python train.py --num_hidden_layers=9 --hidden_size=128 --n_experts=64 --experts_per_token=4 --d_expert=64 --d_shared_expert=0 --hidden_act="swiglu" --moe_layers=[0, 1, 2, 3, 4, 5, 6, 7, 8] --router_score="sigmoid" --normalize_top_k=true --routed_scale=2.5 --balance_loss=0.00244 --balance_bias=false --n_groups=8 --groups_per_token=3 --init_std_router=0.016 --lr_router=0.000836 --vocab_size=8192 --norm="rmsnorm" --norm_eps=1e-06 --tie_word_embeddings=true --optimizer="muon_variant" --learning_rate=0.00971 --beta1=0.93 --max_grad_norm=2.0 --batch_tokens=65536 --max_seq_len=256 --train_tokens=298700000 --max_steps=4558 --dataset="wikipedia_en"
Below are experts of layer 3 (counted from 0) of a mixture-of-experts language model. Rows are named router (the router's row for the expert), gate (a neuron's input weights, with its number), up (a neuron's input weights, with its number) and show model dimensions 0-127. Each number is 128 + 24 x the weight over its row's rms, rounded and kept within 0 to 255. Numbers have three digits each.
Before each expert's rows: a language model's description of what the expert responds to. This comes from a sample of Wikipedia text that the model never trained on.

# expert 8
What it handles: Single capital letters inside acronyms and codes, often after a parenthesis or quote, e.g. FMJ, MGK, ASME, MS-DOS, (MYA).
router:118175112135116150154111144154103108102119103138161105146112161136115130126130143114120148105172124124126084147123098137130098156110167139107127130098077130074102106145113145142142191123153125099117112154109118126156116128164125122143159145157089088088115136080185089144114116138148164144131128158104117149154137170103170164136104109142106135133116160154125100123155167106102105147140
gate3:157085119140090100131135141091115098141131118139123135134117101155129107096123160132130115121109100129151123102102092124121079090115121116119127125123118149144101122112143131140137160094120112121105143169085089067145084150168159121137160110133117127132116110121147119088089103154178145110148130105152117151121126095094164133157154125112141113155129148177124117164216134123156119129161
up3:124114102187141110132133126134092151098110169122114111122104125132140126173138152144105120091166134113152177131152133153131152139097114122145140073197132096136144148101167100136139171141127115136149116100148147120093140114165179139142153171129140132164106158107084146150143167141108135139127141145117107141133145120118118148158143135081148133102082103089108092118092107135122108112118
gate4:158127124163132148075107110086122123195171103142119114163108128077117094159146148184112141119099096109113157141120123124151163143100096087088109157121131124128114135099134181153167152146110149097109089103134161138144088153163146115114166127134140125098153158111126154121139088108093161156148145143106119118153134145126123110115146148108122099137133140129113128139114115103092122130141
up4:104136130109135104128133121112122114128112155120176109136106157135107091110110148118091137138122132116121158136114086160146151122125126136119104131105131160151120132129101131126159166099132092116101092153156078128150098133211118111100160134131142108093114177096133156125127039145116143121124121141146098119127102157065107120144149170130110134102128152125126144131080108111101117145094
gate5:118153132204078101158159145133146119087117152127157161137132127126097121130141112197115137124153098127123106133139089130078144154137151138069113169114153116148137123129107109150180147140101106176127119147184121121152075140144133106131137139122162148150132107129125133127139126127082157157117111122137152152156107137133130149144149105102163143148117145102098126128116181120113123151146
up5:130131078110117147130131132108118176162121117114127146139129106126106119177140113131092093138099086139124092132144106120149120111133137130149111142073104148134133172159143140161144105127120117063164162055141179146108102117115126138134133134102109091146095120154125132113150119078110092115121187147098156137141153139127131087149106112146105128145136123104126140130115078086155136115129
gate6:184108153109092130128148152139091128106135121144122168135172127146134100153135110127125149114180146095118119170119124140141127162136137147151132108080125106130083156156135154131129119099155126115147128151150151137089143103112113129143134183184101098120119144112108154088070090084131171089110108114148074121145111148089135128121107125125095095113140136097100140113136159155136121120127
up6:120093117115126119138110163103137116104153121153147129127093157121136124098086118170109133108102153144130144154059178127120161133181134128093148145125144101156164134120103106091172150116106165153139141132104131117127157147118102077115168109180128146146112169123146132151120109123171129107135095112129164164133157128115174083143129130121106139159152138127126073141142132149143142154128
gate7:152126129099137174150133155123165119068113101080153109130118160144140084128069145121096113138108091147116155123157093142096157104111131080129125114119102154126122123133152105124102162141132127108085151149122143090111118106115105146077133128136074115126113110043147131146130171156143127091140131130130144123146108132103147139140132140143133128132098153163141111140135113077101133148143
up7:131131155170123144119153114151123155149169153117131098149107086146134135152131129110167113110122119106136092190112121154091101110119135100143149106081130110166105137110120123150139137134146171066105113111078135140113110138176105150113108134137138108133125117146090137101148126143161143162108124110136140095134144101082139108097167097188163125125148117121137116134148155065152106124117
gate8:175133150091155111140111149173155128174142112145145129092143180129106130134103169133114155153106111099133128123130144124091130129159114139086167119101153107133079108142084115157094162121124121121094185125161149079109121132115135085135139146136113121148120135105168131151148122142143100130129146156121132121143142161152113134135120138089068104112137168157141091141135132130159173156151
up8:137131132133136130098081109135119176121152106098155073147123114195103125103130075113118093129124074103152119146133150152128128142156118115136145160112138109083139111124130115131159128127130140119115102137116078112120095142131086123129148146124103157110114137140149151123141121105099150130100100119105145142151126142105075223131135091102087121098094137151150125114124117158140110138155
gate9:136138112130110115157111128128121114097134092130152148172119134123120125159108119137082160112130176113129171143100108111137131165094146143163139101136124091103148143157109056139159131097110139076129143142106131121106106094125142127117115142153145111117088158127183119092139095102110125162114135163145167119137161127070125120110185100112147141130161129162142108152122114102150084109134
up9:153120081090116130120151132156125139135133139153103129128120181128132107115113083144087106155136128117120131115160142153123127102096136072140102153137132147163097177126127129103108094132131085161122130130110092114114115129120098151124119126128129079155158151130127130090123144131131114182111113116167058131125125120110088093181148144121175152111130119123124140138141156102124184085167
gate10:106179138153149121147151190126139116111114106139110110149111169131112157092074153145136121160149126122084129107135121101123143145148105152092124099166120184122137153164112118170161102111148131080134137101076140113143138111124143147113143137153129133177123098108114130145121137119118146160107131149110145104157150156188091111107150125113122156166112145189118125123136133121135142087127
up10:150144150117154091116086123129123166088110130135104119136073106126160069120122157133083138146155111114118120098112099145153107107101171100185104164139152116151130107143128155133120130149102138147088125150130111140156176162140113129159107126160120118067145184118107117067118123138150160125117174145132123136138111121092119152141121136152128143149125131136100117123118088126157153142098
gate11:099146110140174115115125126113095117116139105115170152122171132165136147133131157106074140132138119138099106137111122144116113135142122090104127129151120147141104106108158127120172148148133103163118178147090095136125117112132160137109121146191127143163092141132146119176121145169141154146113133167109127111170134166112093106149122119111143152201098115130093087156165144091119117147127
up11:084149087118073191107106166138109114139113135127155144147168153154102143117115102114141127140143153087093159101119119113091154125158101103136105154133100134147148116134121141166136133116089161128168129146146131083136118129124090187122125125151102113148164123145149120091141114140084169179125134152121081145119152181136129158142131155116124099142128173115128122149139116119132138147139
gate12:161137142097170114153096141140128148149112097113129089111092113150104141107119163123118157133162116114084152112169161162136140110119154100113120124144133149123145109110135091175141144106132092130155138161115153125135080096164126101089130112144114153124081167114131099120119106093107097113113155136098161114128175095093105122136115110100099146142107174158181139121130167136161144116132
up12:113139144112159129165101087152153108126155099146119137141128147142138151131115127114129085113129108107152157118158118168056147108128113102140149132111167138157178107144122158151145163088158158102087157153106190127121126151110110064131161091097138096136126145142129127125078150115142131137144119113119139139145133121116079114094113141094143077116124139126133121170150109149153138123114
gate13:139149147179139147133110136150151105160130142131104113163125098105148085125167147145110182097103148106139110111098141125133112139144163122129139115099132150125081149115095144077160162141127169154128118143131087171141145106166109119136146147092103106090103101141145110132119149125104141133136105155128139136160119177118150084104137115165149099141082165101113095141118146076161114111121
up13:102156152133113157099144085093112116116097161097129162099119129141147120132144130109161171132152127095111116105116109123088122138143107112165139100173103108132096154136090100159141106109100132179121144132176134101127118110082142118128114127119111118137124132173089119159137118146123166140154125111147120169128135105111111105078146169162135184121092109117146110118101102106116129189110
gate14:149117087162151113167097149133164127146116208121136122148132129168147116183148128091092147098138096125141134111142119115109091124140148123145140130105107153112066168162134143134099140143117129123121103150152112107136178112181113122141109150133123145128114122136186132151164150144107132127125137140124094062157129118111147129130135133112148135097088154082126111123111158153114135165121
up14:113156135144117136094124143131115135125104140151109175151116107140136146105155113147088120037140137100128125143095083157139105126138122138110118154138124125156056142138184125126167097156113125070087111133118165093136129111137123161166116155131120110151138106157116124120106133130147124127146183122143130140126140120086152088119114150120132159117127151133116159068118107123138132116084
gate15:178161132092124124127093131148133137155122117156132120157116157130113132120143157113117144128127144123138118126174159122132107134112132137079142124169159194087110091086140141124130125157106112126093088152143104126144140143139119171155118101110064135109129141144127143068152145110106147124061092158149117100169136130124141150113134151119150157119163160102094113125135159110121101159155
up15:153144138105135090153148102133163119137119175115142135134151152109102084124097117078134137170116121103138156095108169156107092124094119093127126143106117123112148109140106161120126194141155107124142106119124114084146139153136128153140131129150137136101139118126123121168113108121129120172141150144136128144138152098139143164188124096114150133085163158103091181108164082106146114159098
gate16:102139148114105144132127174149162109146164121171135110157136137170139107129139157127141131150153097106123104190177138119109140126147148114113115122134105125082108119144107095110145162120117100100084114163145169116071098136105124114124119132123140135123101106098150128126124176152164155124168112103103124116144130135114142154182109138104052138139121113120141114136170178132135144150107
up16:106135180119157095144128124156105124129134127100141125141117155091108089087095130142119137105095102158121089139122095099102085129157124127127136129182130072140122126142125151164121133120105108090182156112144114135154115147111103123117075144124096119130126146132086164146148125126147130133127121134104123111128128088066073112149115143140144109133111083153138145089164131108190113137126
gate17:115097108121126200113101127182103113112135119141132111157127138116122061090121139125118103168109072099135127131111105148188112119161146096095141127091127145135105142148111106112118160129147131098137139155132154085133116110113093097106131139145114134085097123094163139138148160095145112072070117155126119112132144128126137115131089133143112135152114136123154138129130118130181112156143
up17:141117136143111131120106082074146159112125100151098150101121159099114110141112099158127150153101161098126200159145149152106173126100135157159127131163122108170151100097129153096129160166133173144167146150106164140123148116121102127127154136149124145117148143174145116158119127125124150106144135120147143148134140109161106108100097123188126150152132165164083122133135095132137152113133
gate18:161161164144107147115081102143120139135127139141108110091131127152090163180165100145183136124156106096136147125130148086106155142102121125121113142130112118079119113155104135150145182090137113119146113170137155163122115139159084129128101121142084094104112115146167109138151095155124156147143139110103119108137100138124124096127139158106118097133112137142118083154153175159110167146134
up18:122108180117106104148074116146133142128153087091143130138153139120122105116134130158153102095133103135185179140156180120169126117089154109112126139134103191108114188116131106112134128130093152155135134107148137120168151136106143129157139120139132141105136130127093177102121138117100134133117141110097102152123122153101103130134138173160118137168132117073097171135139112145142102117146
gate19:167151107180136136123145104135108105135091156137150124112135099139134143127129120144087184144158091083143167084088099146083140153140153104114153092144136101127131088154106153146149147095116141091127130117085131096123126091102114141146143144130128114105112143131076164125101125146096148132125145109128111104107107146126100164155127133138121154077152118161146093153113149107092114149167
up19:158175117126107138120164132079179091114108118132160086142171151163130086114114115163135121156160120155143109172165086135102138137139117133111193160112112177137126114148148109104127154128123149126144127120141162136168125138112154127128165172116131141144116105150122139155125101154110133143145159088130150111133132119145110157138131087119095099099109101107119114150121177143115101082129
gate20:167124126125108136157072120097144095156099121123134115088103195123126099093092159110138131140144082149127103087125107109113111164101129141093135113100141150129155110110128135134152162172121066113094100101157141129150137149150120115111135148123151140089108119117139133144152103104106119146171157142123141106144183158094154155134103126119098134116149152121103162159128116158102127128089
up20:136121177129123126089109142149115119146120159111138100111164137110131146103136141133139155166093145129113178118106153151166105127117154135186158115118105148089109080141181143164121129124112165175141118103136079106104144099085143154176117147134159133106138155127150091132125105146129144089124078088122140104109118096133140144138127148122133143116180147163133114138123094084142128120138
gate21:105118106116113129159101094105116117124134110091180105070107149126130174144118119119071141124111123124124103114136120124085099098118115140139140105114135180107151124137112138119151120121133135096157102178106169135141102141161081115131129154146130126075132126113165106125119176113104132122082136153128131145141113105069142145067119136140151092131116117157158131122120146076115093133147
up21:122153125089112091060170128123145153155153142160137141140144091093111112135137129124170104130118090112144070150098138117166112141159087131145132132080119144153104103139115166115107147146122156118125134103183169117113112159128191163126129115139120168165122117113120134170138117134126118131121121134138077145156165146130124094135148137099135109163153117148152146100131145153153140135161
gate22:161127158143134130094106150101146103166142131135130115143109134161113139113103157121105180153160136122141102117163155126137105164109135129100143128098141092135148135132076106193134133170117100147129128108096129144137138157099124130146134132103109092109159124137112147168072135179104117142191116160111150143144154095141119133106145111164081155134129140124137108168142142137129148098073
up22:139133111110136172142162131153126125112107143115113090107137120093103157144173131126130147132126154102102150103123108114155146091130152107120129116100176146123145112195160133140102101141117174149134106122123121105119145185116136147130104161158169158165099126131122181122134160151145131122087122107120104111084115137151121110143133094141141154135168109150137138091122143127155122042112
gate23:137110118162150148132167084127108158118161143091112108143137126095127137122108077100111107162125099140115096138121125141091135129114120160124135183069152122119107110120055174146117132136148118114143114163083149135112138086120179142105133108126119156114139131133166119108137105074107120125115108146097146115107140157129136143114157138166147173138164139135107106135184144129095138140143
up23:107140095111156119061111166110157118098110126141141118110107148151143114140132176111125083129130148106144101106138069139115156123081074076125162152157117111159129124126122158175153129093103099108093141158169137151113143128171134151112119128111107104147101103151124143106092118138123160155108136120132089126112139159103143163157127090152115081137152115119122110129131142125148102133143
gate24:142141099087153101161135155126129120115172117127175099141123164100120146127132150122131118099143149118141125107150155143143148135140154101137131101133137125148109144137164176125101095075112155147121088190123143106162148138189100146139168135119111103128101144139133146076100122131141108152083110107097127140145134097118109124090113171112127078098143168122112115170102156148105109111141
up24:168126107160117071147125116086155085158116150120133130095155124182104088160150132131135122150104129141147127153198138126161141156140130133138143135174124145125115118144094131160085143114150167106098147097151135143116109104089153126129116117121136126141106136151144177141165124179106139105125076137129124104108117131089143167115131154175136143101132115128122122125102125121126186103113
gate25:128118123134125159146142125140146118133091116105133154133109104161142130114132146137123164126118113096125126117154103147154108127168148128114173147101097177122107139097115166110104101125106097144111103139115172137126112138142125137117121151101107125125099133161166085114125154140087155165116088145101162137139189118068129122098155163148136169086123157160128098118158211118126119116120
up25:137151151110175131136096148103129110112112123110097137170171117131107146158111136164148151169114102152137154114068113116111080149128106142128105088180155138151135148108137132117161112141130168112111080116120100123186137115107141146117115075184147124093086108101130101151115128121114142129110140115107107135147132111090084136162131158124137123150120140157105090140133150110144162136156
gate26:162130119165152097144138135119127155169110141117145115116057143130094149124137133113131134099135077114103157098109139107120145165113118143153123142122099092090146116108122131147139116101148108143167160189145117130102122112136132110132167141190125126115132156115151122156094090104110103174145093167131124139109143131130172157155139100089133146086117158126157112130151116107158129181108
up26:135219141110118129173144094114073109071146148119106148071132115110093128121096108122120154120077134141164102126118117106122125145126128156137165136127121101126142137123099116143151127129172131109149124114107142125123103067162129121104110189142135123116147088114139112144120113149133145116157153122151138127132094130122106121059107163133164110176154136147131123117118127115127108142126
gate27:158151109109121089134089164125114152139110138119137103142124155132114134131140127146126163119125071142110123118112084135137137116111167139081151160104089154095129141172114154141163153109123125145153107166137093156113163155126092121106107106151127125078127132143126106148115145087110096152081144135161078112087147140120107077133161148157143113087155122117099087158147115117159114117106
up27:099127125151096150129153198104130138101139184115161114169143138121105138106137150130151125136110144114135155115150137178128168124111153108122053173122091104116167140146099161137098124125144109064103130175152122162104162128124128111122106129123142128109109076119150070138158112114155132122120141139151111094132139151132092094136144121122131100133130131127115126119137093119120114142085
gate28:209141105120129120176156161124130155144131109128153144101138177112116110167109149137149151106148102117122144108064113141111128141111106176138164115139121135140111105169088117166127137134144076106145106117139117093116143146138127096116099094139104141109113110135157102178111134143169164145111083182138134084141141118146109105169102121121138117096156115122128109134113115124116135131146
up28:099067120115142099100178139143112152096114077129090114165124127130141097129163120146159095114134109128128134105156097157147123165128076140144078119147082122125107128151115140110075133151166118112106116097118107143139162136170133123125147165102138135157144123123106139107167113103142135126146133107192103154155119109091082116139138097129143147128147116142144146158138146113128167158114
gate29:169150085107129152156131171112137112134153124117153114196110136111115117138114153120107125137107155118151117158127175140124120120145120096127185122082112158088130193122164141103145154149109138090115122122159155099188111118135122132154108100107102137076110114096113110145130137162149143148128108114076158135161099127110114109148132140152123118087135127153109134130169133144098130105107
up29:116127155135108092110117080166127120113138122170141135144129132131113111107140074088088154165094145116160141118185152140111140144123168149137147139130114106047148118155102089102105153136172095112152115177128126126134125137119145129154139136128137126115165132140078118144153128182156107125129110149174095141106121088130138136099147088093124132124149155100151142114107139135147149138108
gate30:107114128122195154124126116138110112089166153110117128125104117133132138134111153100161175119181128121167097118161110152136091112123158106131096208132116172134038140111100087113126134093108109127151153134132140111148127165133122127125137143158102150125135140109132141144092111112115140123108132124074135122090090107136127089101096134146129141127154151131121102116135130120147144113151
up30:100113133110135122072141106117107158137114106094105135112125158155163125155137113151100143114128112149160109128154137161081090121140116149127091136107138127163148091155151103127126153121142152113124110148123143086163124171139147107125136149159074110126122097096141143127118146134125130125139108116111140183147153162173183070107094125085123123160117141164117134092152125122104136151069
gate31:147144128139113098132148152151108126147103145140134174103158131151129089147119116146078137124120103156114107183106125155142135135132169138137170112118175130167123136124109166101074125122115112066121119134097105109128117134147081138127119136111127091155083126115111092085143113102136128120155094133097133158121085084114163116107121124087121122140143165090151107142119172095127090148131
up31:189174120135135110136100172145165105118176158116138135130127132092142126160101100162130165137135135095140164122090125111124137132129115105123144138134092128137146156111125128145119115149131141143129165128119125195136147109146113113131124145121151123154120109122098097121112071141152163164156142115145071141102153099126133142172078136114143109150084115113148138141143107192131099140174
gate32:096108147143136143147155133190112083091115106110145094143145117122137145141107126157142101114176146123174125144124146100127141139104158146059090162154074104103104075120154095158132151123119137132135137152132133136151105150138101115163113145135140144150140156101110132169128109153093151142108189165097141137111129100119168135154101110137101147144112149135148126137132146117148099101110
up32:122141128131148118116146176159144122114103140107096116135152152065133094164124163159123162134153114114102128169148152132135136131121129110113107151107130056091100169134126090094147114141133164117108131159127144126100125139184119103086117170105125150159088105130120180134171162146099155108125123145121137124101129144179111144190129129154130141124136109117139128103122134149122088141122
gate33:149153101066142134158091166156101080115151059130141136169147137144129130130114105154152149144143135144119132120146155179103126144107098128100141159130086118099112125097141115144180136123125124117145117136121119112122139120149126147127127136126128124157197148131112123143115090144136094139140115142183170111167176157141137135102145132101136124138142134132149109137172150176070117140128
up33:108102157140119116119152102142140158163120130130135136105104135110116130085124180136108090146087070123111186108086108103088135124107095139129144111147095135109163181138134118184133108090091092157133129103125106144131098137085128141152134097159158124105100126120145119093114115123130104148100146093162145148114158134100095099123128147128143140135141126096097131117130147128170091097156
gate34:173124150170118120146136131094133136107143122149149110141111170105182103141157107127144139133143131095106121134138127107105116136108180145129118142114132153114111105115150142152086065115136101089170092160131109142169110137145096155144149187109165120150145098092134106155124116136130146126148083141096110163171136134088149131122181111149145128098100149122145137131112071142134142140143
up34:106141113130094155137124143140119119141126103123181148140156166189176130133122143150127111108066132150153154095101092122102154174100105130114131120146119159079130147132131131126166145108162116155134156139112143095125102128135164090130126084069138145157134150135117104153141134133137135087160107143140081137122140129147142181113149113158103110143117147138139115131141116149144130160063
gate35:153171136142153119162129142117092098153120159144129116122139128115105127137099120069126196136142100168107122156157176122110116129130162102135136115118085129155132110184153123128136116140152107117091100116188117095145112158149129140142129106092168156100158125132130105120145108104144125133107102187115118083133128105120167111166116164134079093119115159135108125151120143149117128143145
up35:115159114105179121115133156112130144080148146150139073158159118131141151139135112093106122094123147134150150102135153171115150105146135171149127132101122125147163148118130103139145105175120117113115142114137135099129181118111106115121131132126128154139126131148162169133114148143118136079148124155133131115127159125170102100122182084149127082100135146101061093084158175111113106125140
gate36:097146137128086086156111135115102124096105120126148122150125143166141123115113150098114104102140141101150150101140097103091106148126081116162166142075139121132118166159130147131099140071148109089135126151114122092121138141126107120180140147169139120104084190079139130084136122146097132124114074130151151186128121107139114141131131119122119110156149127149125108108140108092116095119132
up36:136126119107131122105122105120140134135160110129139121143146175127149158149148129109144093142180129156091103106096153125168107172134099115127090135126117113160114143148104130112115126118126138115097159132080124115112094139124080182104097137143118123169090116108139119121153124137145115107168131098128087091117122183127152155136123122117081176133086127154144109109106147089179164086104
gate37:120164120089115140128160156136128137152166143126107146126152133121126132136118156154164184073140086100160113121091115131123140145137161099128132116131137123115133148118159183134133145125119119123114140120129113155115117120118155090099119136172138116100121114105134158172074167128074132146151152057140163113114140120142165138153121154101134120127140128142112094126123156064097089105164
up37:111151154112177112078135131080110112169148070134121131114128137139140130098138099119104099134153101162108120132088151153148134129155099192167111139114159131098165149146115109138113138133109117149165157137127118090119138141138086148113138112111131137174110119159126093091142091099094149130114145147126139174139170138131127080100146121127131133081118091115116108134102104176110124133117
gate38:104134146112089178098106150118109137086115114146040107134107134171111113167120104125126106074104155141134129157112107094125115134115130196153130135122085104101138129131136140147068145110143160060117125094108131146137135111145104137107148143131135165101114144128160148138165157130123145116165127100119119141125119133171144121144122112123126108114140145116154129118140184143119151142148
up38:142177155112158081131107118177128068135092106154096153125116121122128114117121146138142105150135078087119141131119094133103109120138111150142143176119096166161140134128116161133174160152108129119116098149147132125109154127117121157183121103150134110149110112157110101125076151144116089118129114138120102105140161123176151110149110126139151114134125112138081121117123165126142180077149
gate39:154147160111139106128161103181121115100138106104143084148086155149142139145141119126137142132145134126118162133139129089131089127160175120129122117104146146127152109097141150143193134108115126113096133135152133142122181121112125143164132121142147102080142153092122123110135126177150117187129132128140051135120114125174141108112112124142074118129133163132169125146119138074136131153099
up39:108105104100117135133097168163070102141137116121136106157120083140105132173135145117126140134135109117130154151148098114131107085141160104121135108074076090132118119113152117148146109077151173133109168132118172120076134113155125123165119146125140124147164138124098104145147121131122098103090149107108093097130154148155139193145124131123161109141148111120155118150141120104105093153149
gate40:133142096106124124132115154144105129145142122105128133080131163114117095142100151143176140156151152127107112132144102098091127075126138110086132132100104137117091102157120141151160163120140088168151118146192127113136110139141123165141153132152105119179106170102137131159084186101154108104124130126142120154111128157154096134135177137133117114117150097147160141128140130101104133122067
up40:098146135113150148116133142088159121114128145125099091141097148113088088087104142167095119167111137160115157137138094168137174142143163124138143101145088116102113100157130152089124111112116105133143065163073108149128097126154132118111179102142139116126096111142120109136115125106168160108140124163131103134126103105145111139089110154113099137121108122144110191115142109091121120125138
gate41:140133094092098111144133149131143126152131141179125137124144172142121113146132143178131083133107108136157127092173157159111083136164131093104115129168105145079071136143130177129141150094097129114136114138112117171120147138141146107125133129124086107136119150123202090153165109131134112137117124163153119156140139132133168095138123142132117132147148114136113088093142108177096146145129
up41:138088125143090096123092156157150136171126121132131139114107154175113078091141149118120094099143157099123137163130065117126133064131156131118130090143118131180158151124102150123120152134085103140134128153105121100130118121092126135150136124125149137137092127147091171151126157113143140127126178133186096139157153108092128122127146158126117164119079111126096118107147118141157137130143
gate42:139152149116102130170143129166110146170066137128121100128143121183122139114127132146151136147137154104105096123129123137123168114101166122092160168152099135158152152097129131113132149131144149120118138103191138129124131103147111171145160161117083122154120111160112123167170101100102149142108143154135046134110124130116134115138104134166129137112117136135160089120151170125160140107113
up42:118119132124143152125170155125106170115143130123086181153120118103165119158152166099131153132122150121139133138118123092138123141090097162101118130150143118028132116119140138098140115142150160076115075163130115115103094126127119167104103084124148113146153082160104131113090137113092136130147137177117170114128127135115109122112122133123131155165104132144087149139125130119151125142128
gate43:133122147106105126127180133108129110116132161159133095152128156129102173131155146192100157151139155117086109127105101126136081173128140145081141127100111106136121118119113149138135168154152126132124103155130165114127145158089125114145114159179167118125085168116141128139119104113093150141171088133156162167167123129116118127119097114127118151109134132159093132141166107089112117110093
up43:114153100144109143108136154101129164151139145157124114137120119116111120167149124109150089140138132176145122125045146112143147168140131151133102129134120161155122186137153107119120147153086137148126140078133112123153100142148131138149120172137068185123105108189116160126100106146110089169134166130115124109144128119134131154105108122147092114162120161124128133127092148123159137104150
gate44:164117084123125145106169108117143133121102100131183125159078136142136100132195155118139098138130121143139148114150110137109132113151150113150140143081126144100173119143125155115162114145150118164121118104153123121145099130128082163107189111127117154123166072129155128153144164150158103110165100100133141132165164113127140099092088127150136127158100123131112107144146129132105083117122
up44:147131150090130151129132164121102174136137082152121154127148136124065140131155116137111165129110103125150132198136120131143105119156162149124184139147135122097150127076097164083166081107171092144124128129164143168154160134113106111133133148117131094132173114128124172139173109105109152134104165143124114117107101145132130137108113112112129120105138111098097110119101137142121155150113
gate45:073177131109106149150158151164137125112090144117104142159137130125106132129144114110162136104146133151113130119132133131129112134130169148130137113147118150095131124109112105098138151133159139089098139138148124137106136175208114100139188123144162107165098116137109119130139114060133121158132149102157139124130128098114085105115108101157125092147111161087127160076123149126139084108116
up45:120162096098152086109150137100125137145114122095136157120149144082130159116112124097164136125109167185143186122161170074126102116102143108111139118138093133122088110119144169118144105120132125128131124141142109097119169111154178068147147126130099142130141125094105125163153128129121152145114127136109125159107118100136144184079141093130126158120114115151074124119106126118099115134124
gate46:107133143113164125141140174139083159119115097100123125113148135133128115079137143110081132131096119121109148112174132124146163122140131127146131139111147129115129116137129152141114173116147134087121079128154104118119159116098118134125091067132090096106098124130159095152188111130165155118110108133138131131188104167126102114133147060142138153152117146090114075134120155126165120131143
up46:147111105146134118124142134127123136144116151158099111133151123103136153169117168104152160154142146112187122124113103160115161139117094135129116161113071125131169169119100161163100139133116145138117130108124174140142179119131111179133119126154145126149169144136082125121151130128140124187140177093153130120165137131140073086120075155087115120130107121146117142109149099126122118121165
gate47:146146089122126136131122125120137115119180099128115090134150151125122092152155206164101152144105138131110113163093139100125148133149118137132145149116096115109136113116123120105150139143137150096118139142134154123169110091137116142133135140159045120112153141068126131127146150115120162179132090136115162134092129147122141120117110129137096100132118174106170076116116140132121140063127
up47:112115144102094116112101098115144108084104139091087118117161119146112079093107092120138125106103109142133130131136119131103149124149177052112120123114122097159128121133165124205149149117198101101102139112117146147108139160146148095124151131121127146119109118181109102148102150113094140143146165141133134149141113114113141131075150122120146103138128149094122151117172135136134116132142
gate48:157160118125157133154116132114128092113132091142172131130144183155121087108169112118140128096123096098112094120140115125136100136152163093092088087131096100098093137167103115124162120096087127095112158149139120126120106134136118156122128123133117086124140094113152092146148107101124170139131170137152164131099141111117142117122121118138085057163115106100132119177125128115142100110140
up48:105177139120119139112118119102085141098132101143141100142085159143130143174086131160121135136125128125204127108093101106154114150139103143085097151153141120108123106089096152125131102106162128114120110133134158119151129107164146089143132125103098133137109097072093140110154115086119119104140103136137135143074095118148139149095116145095160126112160130106151083093144125143107148119114
gate49:115164099156139133157167110147100093126112129095143158130096102126104099071105128136128141140133118115110125096137099147118116141180125133153157115085156120066121155145164121126101154164105164123146109116133164110139173090173142138151175095178144115124131116144156137118154136110145118158145164158117147112141147137166139126130109117119140169113114139081103114157142118132128180149138
up49:147128128097130171133126151141167168118077160140089145061125124110097135138154113114169110136107114126129122158140101129131090141105123125105136122177149135150088155130134148137141147113156122124118098171132122146106120140136114130133114126166142132184099146086141099154100171141093141140133112076138114101151151148181093107140151083096169172127144132101128117124147155159128145126122
gate50:155109150142135099108100126132118104109117138129114154149074146105130117082077139120117161101102125130149121107120137119150133132145104113088121106141129159151067107140119085137113117144119104119118132126092146131169120127137137135164158125181093114082108168128108120152105119101167162144113136097104107115091097183125091058134116129114096112128131170166132165133126122095147125107130
up50:150096132144157144140125122082115140175138115123101110105117125136113120127168201116131110119090161159099134136137083128139112136128127103094121104182106120142107129151138084132129164171157126098101095135121108177118130127140086071135163121113112115126146131152102135147174130098118114089151146105079138123130103148112143129123132073159149142092094148096132111101124146126144115103135
gate51:137149149127123120129148118153075104091142153154162116132142181161144148155072162144093127138140167101104148131169137082091065144143134166104147113116111127107145173108147126129158143133090099146093135134146144138164121097122129130142130139116088105091090101099120148136117134131158128146101182174120141126131110124124137132143119159133119104119133146123152121103078111095131148123089
up51:145139128114119150126133099130132116077153118174166110159121129126117153103130204092134140147146140124125095106164143101086108136133120162138178162159145092099187111099114141174160131144106104138167062145085132128130100111114137129156121131126152102132114113101130154139135119137156132122141129151112122118130111128129122182132113104143143124100143130114104083124140164131091118163169
gate52:125177091146117168133154155138158082133106118107105138157100123141133125120138131061133105078125124081129070098118130130129124110134126142110164168125107116099110113116114153114122112107136122105130143134117121142144174097115112126117166096180139102095109100107136121110143162090162105135123077136132119101150139120111099146128153140109150166120090133156163125146121168070123106099125
up52:065136151143132115167154139143148129141111131166124107120136142123152124163128138121139106165152099141164126152157178130129127116106148132136131127103141150120117151149183132091156159126169122096157133111098168132101126138152101163180142102128130105138109125126142118153128111120152104135130081154121086100145138158152118143092110141132137130085090073149175140141121138168118076096095
gate53:105154077201136122125112155133115102131135125147141103109133151097148080182121130111124141104123103122122166127150132151100161130098128132116136155124140146107180135150135148139114127099133161131139143136149140177132102079096149100151130134117130088113126109122119130143073121118104096116132156167174122157107140107092125110103127137168122132138117147188120110154119095142140135192096
up53:125132119120135145131141149119125098136121126079177116126130139057157130144139136166138096131128110109140114085136121112115151080151096155086129114142149137180123137134122088090126145151136133120114088096090143172159111095163101091105150105187139126157136105158126128200121145128123114114123120089106128118095127161132103135113103147140144142122132141121154153111110155128147091107083
gate54:136155136113141150173125120137092091096132114115136091140111111165124132163108152140135137108161140166116099143113106145142104116140109136097142114143108136076121143168119149148143210104116147096111129140143143126127136121133133144120123098175106144066137141154107129128127099116072166170145173112110127147111141170136102099100124156120111155114107141124149105141144075171107113113095
up54:149155122124113140092115105117142091132130117133119132130124156132143148150157146143139150151150090091121121141101089142091119118092088167144109079144130178112124174118120137151104172131113160089123106125098128123138174123148144172138182099151133163108123111176118109135156133164078158090133118114130064094111143135125132157110150110128114172147101149114096114145116126127136136132089
gate55:131173092146121149160096136109132130126095144103118086137121171099110152103153165129147160074120132108108104070134133143153108090109145153099150080124119122161129122110140156175156094111090114119140072152130119136126164159149127091176111133140132152125154163153157142132120158137134140106126132131167134132125168163118106152114108158128137082108164141112131097141126096131130144160132
up55:150107127150174131101140144091137121144123149099122127138150143108114162157133153075153143109156138130125183128165130108136113181111132162173138155180120142142173140130086169109110069107122112103154115167141100143146143106158149135140128142105141100162109136160116143077155130134138123122180150123104156125071133092152135088123102155138125141135142133143134147107121137131130104116100